python train.py --hidden_size=320 --experts_per_token=2 --d_expert=112 --hidden_act="swiglu" --router_score="softmax" --balance_bias=true --init_std_router=0.0336 --norm_eps=1e-06 --tie_word_embeddings=false --optimizer="soap_variant" --learning_rate=0.00305 --max_seq_len=512 --max_steps=10995
Below are experts of layer 4 (counted from 0) of a mixture-of-experts language model. Rows are named router (the router's row for the expert) and show model dimensions 160-319. Each number is 128 + 24 x the weight over its row's rms, rounded and kept within 0 to 255. Numbers have three digits each.
After each expert's rows: "mostly gets" lists some tokens that are sent to it at least half of the time. This comes from a sample of Wikipedia text that the model never trained on.

# expert 13
router:117164114134102142153137126158097143117110159115092139147106143136152175200115112121140107157126123144134113115125150133146127123099176121179157137133150166103100136147123114133132154154137135165127092147083140132132109145090154095130105135101121150141116169137125139157153147168102108103135159164154113114106123128114128137114120113115093158142112114116113128134114133139154143088094124136184114126114160104130168157114110084100147103104154195151095153120087125131118087093128163
mostly gets: "John ", "William ", "George ", "James ", "Michael ", "David "

# expert 10
router:143142121124155121150148144149161139132130129142165153162113137075127082130124143150103101163118127143101098119088137122094118117106154096144112125102156149132111154166092086089137111140137157142124111130153122152149147187120117130138145085163148122103119089130099112117180121136129101126167126139118101123130089152104112135122112139135160142127136140124099119170126126141117145104131088071156121162136150133077139111136129138138149133175125119156131131094133155132144129118134132
mostly gets: "Mc", "Black", "Wood", "Brad", "King", "Oak"

# expert 27
router:125117137134115115137102147140143136174120182110055106118132118152192185130156098110097135107122139136137101099153161117141099114131111158168128130125163134116116123156127103151142151130111123126136145129149138135105112123087145130124135135073064154138109137083156129111110119107104127161126135086124138102098105077166079133141136127121165121149117107160130147090153118159158105142136152168137114110142144107132130142127152080126163117117102134087121136120096138116074158131107154
mostly gets: "president ", "director ", "club ", "school ", "films ", "player "

# expert 21
router:121109145158127126114136188118126135157136098124169128117097139112136113106169191142127123180103106136152114159144152105162122115098136129113109168125157125137109124104065129127134125120133124151111123119125113114110133168105121114143144127115153103146110112148184126100121145132116188130084115089076095121130141111101095148119098149165159140155123119124148140103132148103159150137149155125148127124159143164121117177132164157158134116090135099136088138127079144171178136101119117
mostly gets: "who ", "would ", "could ", "However", "may ", "they "

# expert 16
router:109142122117105090149132127142115086128130160123096134135145142163170175150143077100139160133168122111112121133122133125128137182161158147184145120140112163095109139173118178155141150118109149124129109126131117155112123114100174130147103116095126107111120165159117143100158112170131098113184161158154139120117133104160114093125137105102100108111139149124100140142117114116136132104077133168134080108120143060142115135109139094127173100130133167110137170121133148108106124165159103
mostly gets: "University ", "Central ", "School ", "Center ", "Arts ", "House "

# expert 8
router:130122106124151111102139099093166135126136140160114093156124099154077142180060117175101157140174152163116142114130163152106144125105156134094125105131110114170116115088143136131162142176154061126156133139135108122088144142167116119153153121143141154126098116128107154143141143134165104159124126170157154164125155126157131132156121117130110131158100167109148146111128124136100132152188118119124111132079082097153148146148120125133106096130162097155157131113114098158130106113147106
mostly gets: "US", "IN", "AR", "SA", "IS", "PA"

# expert 24
router:083120115103140117116123130131189148091143164128128135140136129083144125101154141136103136130097105160115117139120112113140099122140121114099116103130091116118132126101140146143143138112107127133101080143123124137149177124144132135105121161151105124141122116148106118094134129127146132172171095121108137108144119169086127120117108149103128123117108124128108123093104107080133110139166159133110092131145153099115180116141111122069150147146120103141118185113120133107131176134147109
mostly gets: "pro", "pat", "syn", "pres", "prot", "Im"

# expert 28
router:117121129116128151140138099109111141118146155112121150148157126164114112104114126078104157125146119138111126147101137116099174124117144127143118077163129158174079150137126144120158086131121134065141124140122154114168124154143123097115120154084132109141162130135105148110128131150143101140112186161126114126118157140124116079151117094122116170169109109133170170129150137091111118116156159134137080126162156100136180100125120152152113104138136159164138173126126109111113169146130135
mostly gets: "Genus", "- ", "Genre", "Binomial ", "Born", "Occupation"

# expert 25
router:108131160101112168116128199139097132125114101158124091150141151167157112146161114146130123120105132157135171141130129092117138121138081175158154131131115092114160157132110163104068145119127114148147108167116113102128095109139159119062114086126088165092111163099140146115116143133134113082120075139141127071107144159138117131125132145155160133107089141113173119123091133162119137106108106123140115115105112116109098116132103132167109138130137133102110106072136125103105096135143122
mostly gets: "MF ", "FW ", "Yes ", "BRA ", "ESP ", "KO "

# expert 23
router:104115133117122111137132177146154125088133120106158137103113122093127120133139169124157149116185163094106112114147105158156109141129069145113112114170162142146141093150122118152128121122113161150129146111173130143098148136153087103137113123157106098159109138108130108102115140162115168164112079073091124120115121151147119159143151161146172139133156143150123122097123151125085086126129174069084139098142117138133119161115174144131144100161098103140156140127122125139109159147120122
mostly gets: "business", "friend", "public", "country", "practic", "government"

# expert 26
router:135144116153105107085135129122126120101079105144143082125132108093131107124150123109149081132124123154124115108093119152091157141154136148142124105107130116128137102123111129121121112119173179149175138104140124126105157149154138089160170144111134112116084073137137087075175154109123123119143124169113102101096160145137097143106163165126174150077136112158127090138134137121123110104147145131114146141114112161170141092104126097121168177138145142119143092144137182110136160134171120
mostly gets: "alleng", "Obl", "Croati", "Writ", "Admir", "Offic"

# expert 7
router:087083091142126071107141118138099081128108131094098149122109107177130131131113150125137157143158151124122125110161109142112091139117112130158109134144120137136154123137136091141127096104091109126121107086117135140139127128104097134111137114081142127156153164124113149113114129144133151149098108124114145114130126104184134089151124148144155139187127047116099134099157107134168110141146142163111128108143138114153136185165143116126143142080057128071150130111133116165123131107135084
mostly gets: "been ", "began ", "being ", "located ", "became ", "appeared "

# expert 11
router:112142118172146133134114131102130140121113107127144113155103122109156135151114154137104125136152146126141127152110098141137092148120133121112168094128117105174161117102086135092129147145130147149140153146088104169169120154152150165154126163128170196137132122126151103156157118109113110137088105099147110143173124119109138159161145133083103133078094075153163142116092104084076152153090088069157153136124125135128174155131107116107169103141138150155121084149200153092169143146118142
mostly gets: "iy", "Kam", "Ak", "osh", "aj", "kh"

# expert 29
router:136132164147134157126137121144126116121140149122143132090121142113102167141116136144124126084142125087167107126122121086112143127082125111079078125077074115146126132118138123180145069158108102147137134142152135156129113135113149134141139111126140140125134165142121129132144116113167141140135124118056132162129125097089168135159079155103127106107125148113110100136182101133102194078113167132122125139132098150088127138150134139097101130135135134101127105154149128133145093096139123
mostly gets: "). ", "\". ", "However", ".\" ", ". ", "Its "

# expert 1
router:135149101142131141130109187153117136149147104149159113112137110104112139147099121110126160128125150113104175131162129143112158127129079160105084136133135107123135142124144129112157141136137152131134138104162118117113145087136117159150129123126108161118159133133093142141127084153153129105133090101150146182156125170120100141156127124152153088142133147112086114151137163104087104138132081068110107127105137159115112126112102142108106106147104187131153132123177126097125151149079156
mostly gets: "|", ").", "\".", ";", "information", "|---|---|---|---|---|"

# expert 17
router:132133119136123168095130080079125111154144154149159158117119147130119137153139129129106152117124074149134164091137120134135176096151133144150154101092154132088158159152111124114098102120113065152106120163157149098143126112140115113183108107138138145111125118111136125139138105082127090100078175141130091183124102147162163118114122094131134141117138165101144112129188154124145153116147125173113150150145135119130108147098083153148122170157166150158144132161134108139129143107147104
mostly gets: "201", "199", "202", "192", "198", "197"

# expert 9
router:144081170119127159125126100142142150144133130139083106126157143130166165122158122136105106112121104141126119152132120120176159192124113121087091181097172103130120137134135169117167147086132155109162124112101150122169137124132119115116115104121132150139130130137112139127113139164157104164153137140147138117127154111108104144100155099133115145086146118097128099130128088126156098140093126121102122153079092141120114159164156135179134095104134146096111141086132131113119113161122075
mostly gets: "million ", "sq ", "000 ", "six ", "seven ", "400 "

# expert 22
router:133148122114155134112113170133103124150104136122144080097126137123114137090128099111129114121111127149103172174093159117131135112148102147108093159137107100106150120131146144117114126126155111126116138118160121127079112097144044104081126080146114158159140124112154130154073109134116115085151155136162130149132091127153200134115126139141094139095134179148152105157113178155146160178099111125105164110152107138145124094125159152141097149159131118126131113110126137081102130132127104
mostly gets: "+", "′", "$", "−", "Elevation", "Episode"

# expert 12
router:126157118141198104100083088136159130115111118163163146164128128099131139123108142137130148141103114126150141153090102083102112121076125104132121066126112101121148114159137091111124138088153128147088114146088101136167109156112122169105162149120109142100129097156151146140163134088102091149144086157127125092120104132165081113088120147123110135112139119105166158144119086132132172138113082086149134137090115094118134132141090110136167121110153169152117120128162164093149136113149143
mostly gets: "Qu", "Cal", "St", "Ch", "Rh", "Gal"

# expert 3
router:138102134129095105164108158088120100122137138120132104128084113135177152154145138101131147130144124079127105126165128148150103119123143140193147149134142169092147142171121142180095134118102146134139153128098107157158136128108166152148129108101117123095116124123127126107095143156125134098118173153083091115139133096110079120134115150115139079152114174135101116129085139118129132110115142169111161123132177133100102127118140109147170128102129110099096162091138098148113135125130117
mostly gets: "He ", "She ", "they ", "It ", "They ", "she "

# expert 6
router:154144151119142104127150149131139104154187117128118176144165131124089120115106146142129140144145139102140125131103111123153142114133122134112114123121185105156128107143147161097133138097086105079104138092156123125156130139125073125152129139167161086141159107145105175173123136159103130124157112116144128169097114101102169114143149135105110135125166155140179150168138121159119128122105177095120091136122155155152110158111181090134110123120131102115110099112092122082139103186109107
mostly gets: "century", "China", "University", "Australia", "London", "California"

# expert 14
router:124142139088112101129143113177127150130106157092068112085134117165136113111193117078126107147155109104084110118161107116148108158141108137113118128150107134146146109091139097176133073120110133105117140119138139126127159102111067114099132157151090114139140143167101135095154126144124158139098157103102144114132146125116178096112099101122100119133144129159121117150092129131145083137121159139129132105126162106136120121120142140114090137133101087090146171095127108128131147136136146
mostly gets: "these ", "same ", "new ", "large ", "different ", "small "

# expert 19
router:109169135164159147123168129143114165115137105143183138139132144093141101115089176151158111121109147103136113109089127132126115137165137128105137147128126122151130129145153118094119140118140166173155107140094096160129123162155148102100143125181139150112122120104145115177188126100129131120181118097121095120109127140116125150136131148091159121089122122110114116144132145137108152136097084050123124100138136153125143109112131160124156143137124111192134111140135092121158182156135162
mostly gets: "ć", "ini", "berg", "ka", "za", "ella"

# expert 15
router:151106111117137167169123121139194118137167113094115152123134120151115123107106168067126119094096117098127130111133202116104158120145076120154137120103097117115121170083160103150101146143089160119106119159079123119120117139116133140098094120155148093116140120135107093136111095131118177114114112093159122086122127140157097166111124131166137116139067102128080109128160147122091145116166081140155153131122141149152118108111170141118122131070117118130133152150133127107108155145150144
mostly gets: "\n", "\n  ", "|---|---|---|---", "Animalia", "classification", "information"

# expert 4
router:160095139131142113129124107164095109119090141150133186143125101156102133094163137158158125119108147105113121143134128122119155093113155092104167155137158114142117158109137108129117133108160138099151095140146135091077152084108134132168109155119131113113133132156127116111086152140115181084079142145172099145170097105144143143125106104139115110153124103168157128153110089158146138146192114126112147132130148084156104117095113150151095124141108141133143113092085093157163096128097160
mostly gets: "& ", "and ", "but ", "without ", "received ", "And "

# expert 20
router:144116144155074131152140077128120139100141140100095133122160109101150132152126153097142142167092136147154160177164135117113125139126125093098091133154124116109151147099127136173138113141114119118147140133075141112119126148130154113134101129106140087129105150137116133099114159101135110061126132182114158155122150160155120119168132095147129102130167086113097134145145133129155112110119120167133123090141150152119109108116106145122068176104121124143108075143128123184166073130134151
mostly gets: "== ", "=== ", "began ", "moved ", "According ", "due "

# expert 2
router:138104150155118148149143078123151133137111148116114089098106160165086133116141103140115100123100125122161120153091118136149128128135123128088133103116133125133147106144071075093138142125118086066093167099155164096091111104090120113122107140163166095142164120120136144116108101117111168123133140139151137182117155105083123131122105119138065124153174142133166135131134126129167137125113140163120147123161103151131121135110131136129141150087102119115127099156100153127132109110105092
mostly gets: "January ", "during ", "October ", "until ", "February ", "During "

# expert 5
router:160162100132117147140115166133136152168124113110146111154139136089133088104134095131115083108120130152161141130118138169105111166130161109128121152157122154169071097127137167122093171149150150120182153129134117107142147155136114150111139115123155172114093153092162159155114099133083110074134114142145171136112108138142120153115136141115075145099139117085129134124146137147111106155132119142120106142100134148134127073117115126129102143129110106148117113145144119090095070134102132
mostly gets: "ー", "Gls", "(#", "ي", "Coordinates", "ا"

# expert 30
router:137109169137179096085117133133158126139108123125104125139141153145054132104109139146151097094096128119133110124157114135123118090167158126113136154141079107099143138122119132140106136163128129128083107139124087104106152091163154125131130132165137148090153104135154126146115146119111126142116133108132093134173111104103126152107153087171146092155144131170113137084131135100152133108136148133147133167133079095079123065152133143109108107101133123146147123151130123177072102126153148
mostly gets: "), ", "when ", "\", ", "', ", "while ", ", "

# expert 0
router:130140123090145113168167098142108125140168130089107148133146115136124089112160074095112160124146132145124114151178124142128113172137132140125158155166127129105175104090140097160080110090152138110123119123132122100120114141144129177146122144091148116130123112135124133115144152093115106163120141133160170109122081115105135116110083140145134143154146132127120161146113133104145107135130118143143114113143124137119125104113131140139093116166113113125139152132152151118137122121075145
mostly gets: "largest ", "Deputy ", "famous ", "oldest ", "fellow ", "grand"

# expert 18
router:079125113110136122153102110155094146097108117175149142115129152076093151098118146152133153132105106120097127112143095120145114095100109101096088086127146145138126103096166112125131134137136137131090148113120136123168117144078079147108118158129057118154138107114158133083096153129134152159150081087074133113135134121150095130111135134134105136114114121125098115084112159151147125116173164082117144119146113121098127156136118120101167124140117119155114120153146099151144141157154118
mostly gets: "gl", "fund", "electr", "subst", "sn", "fl"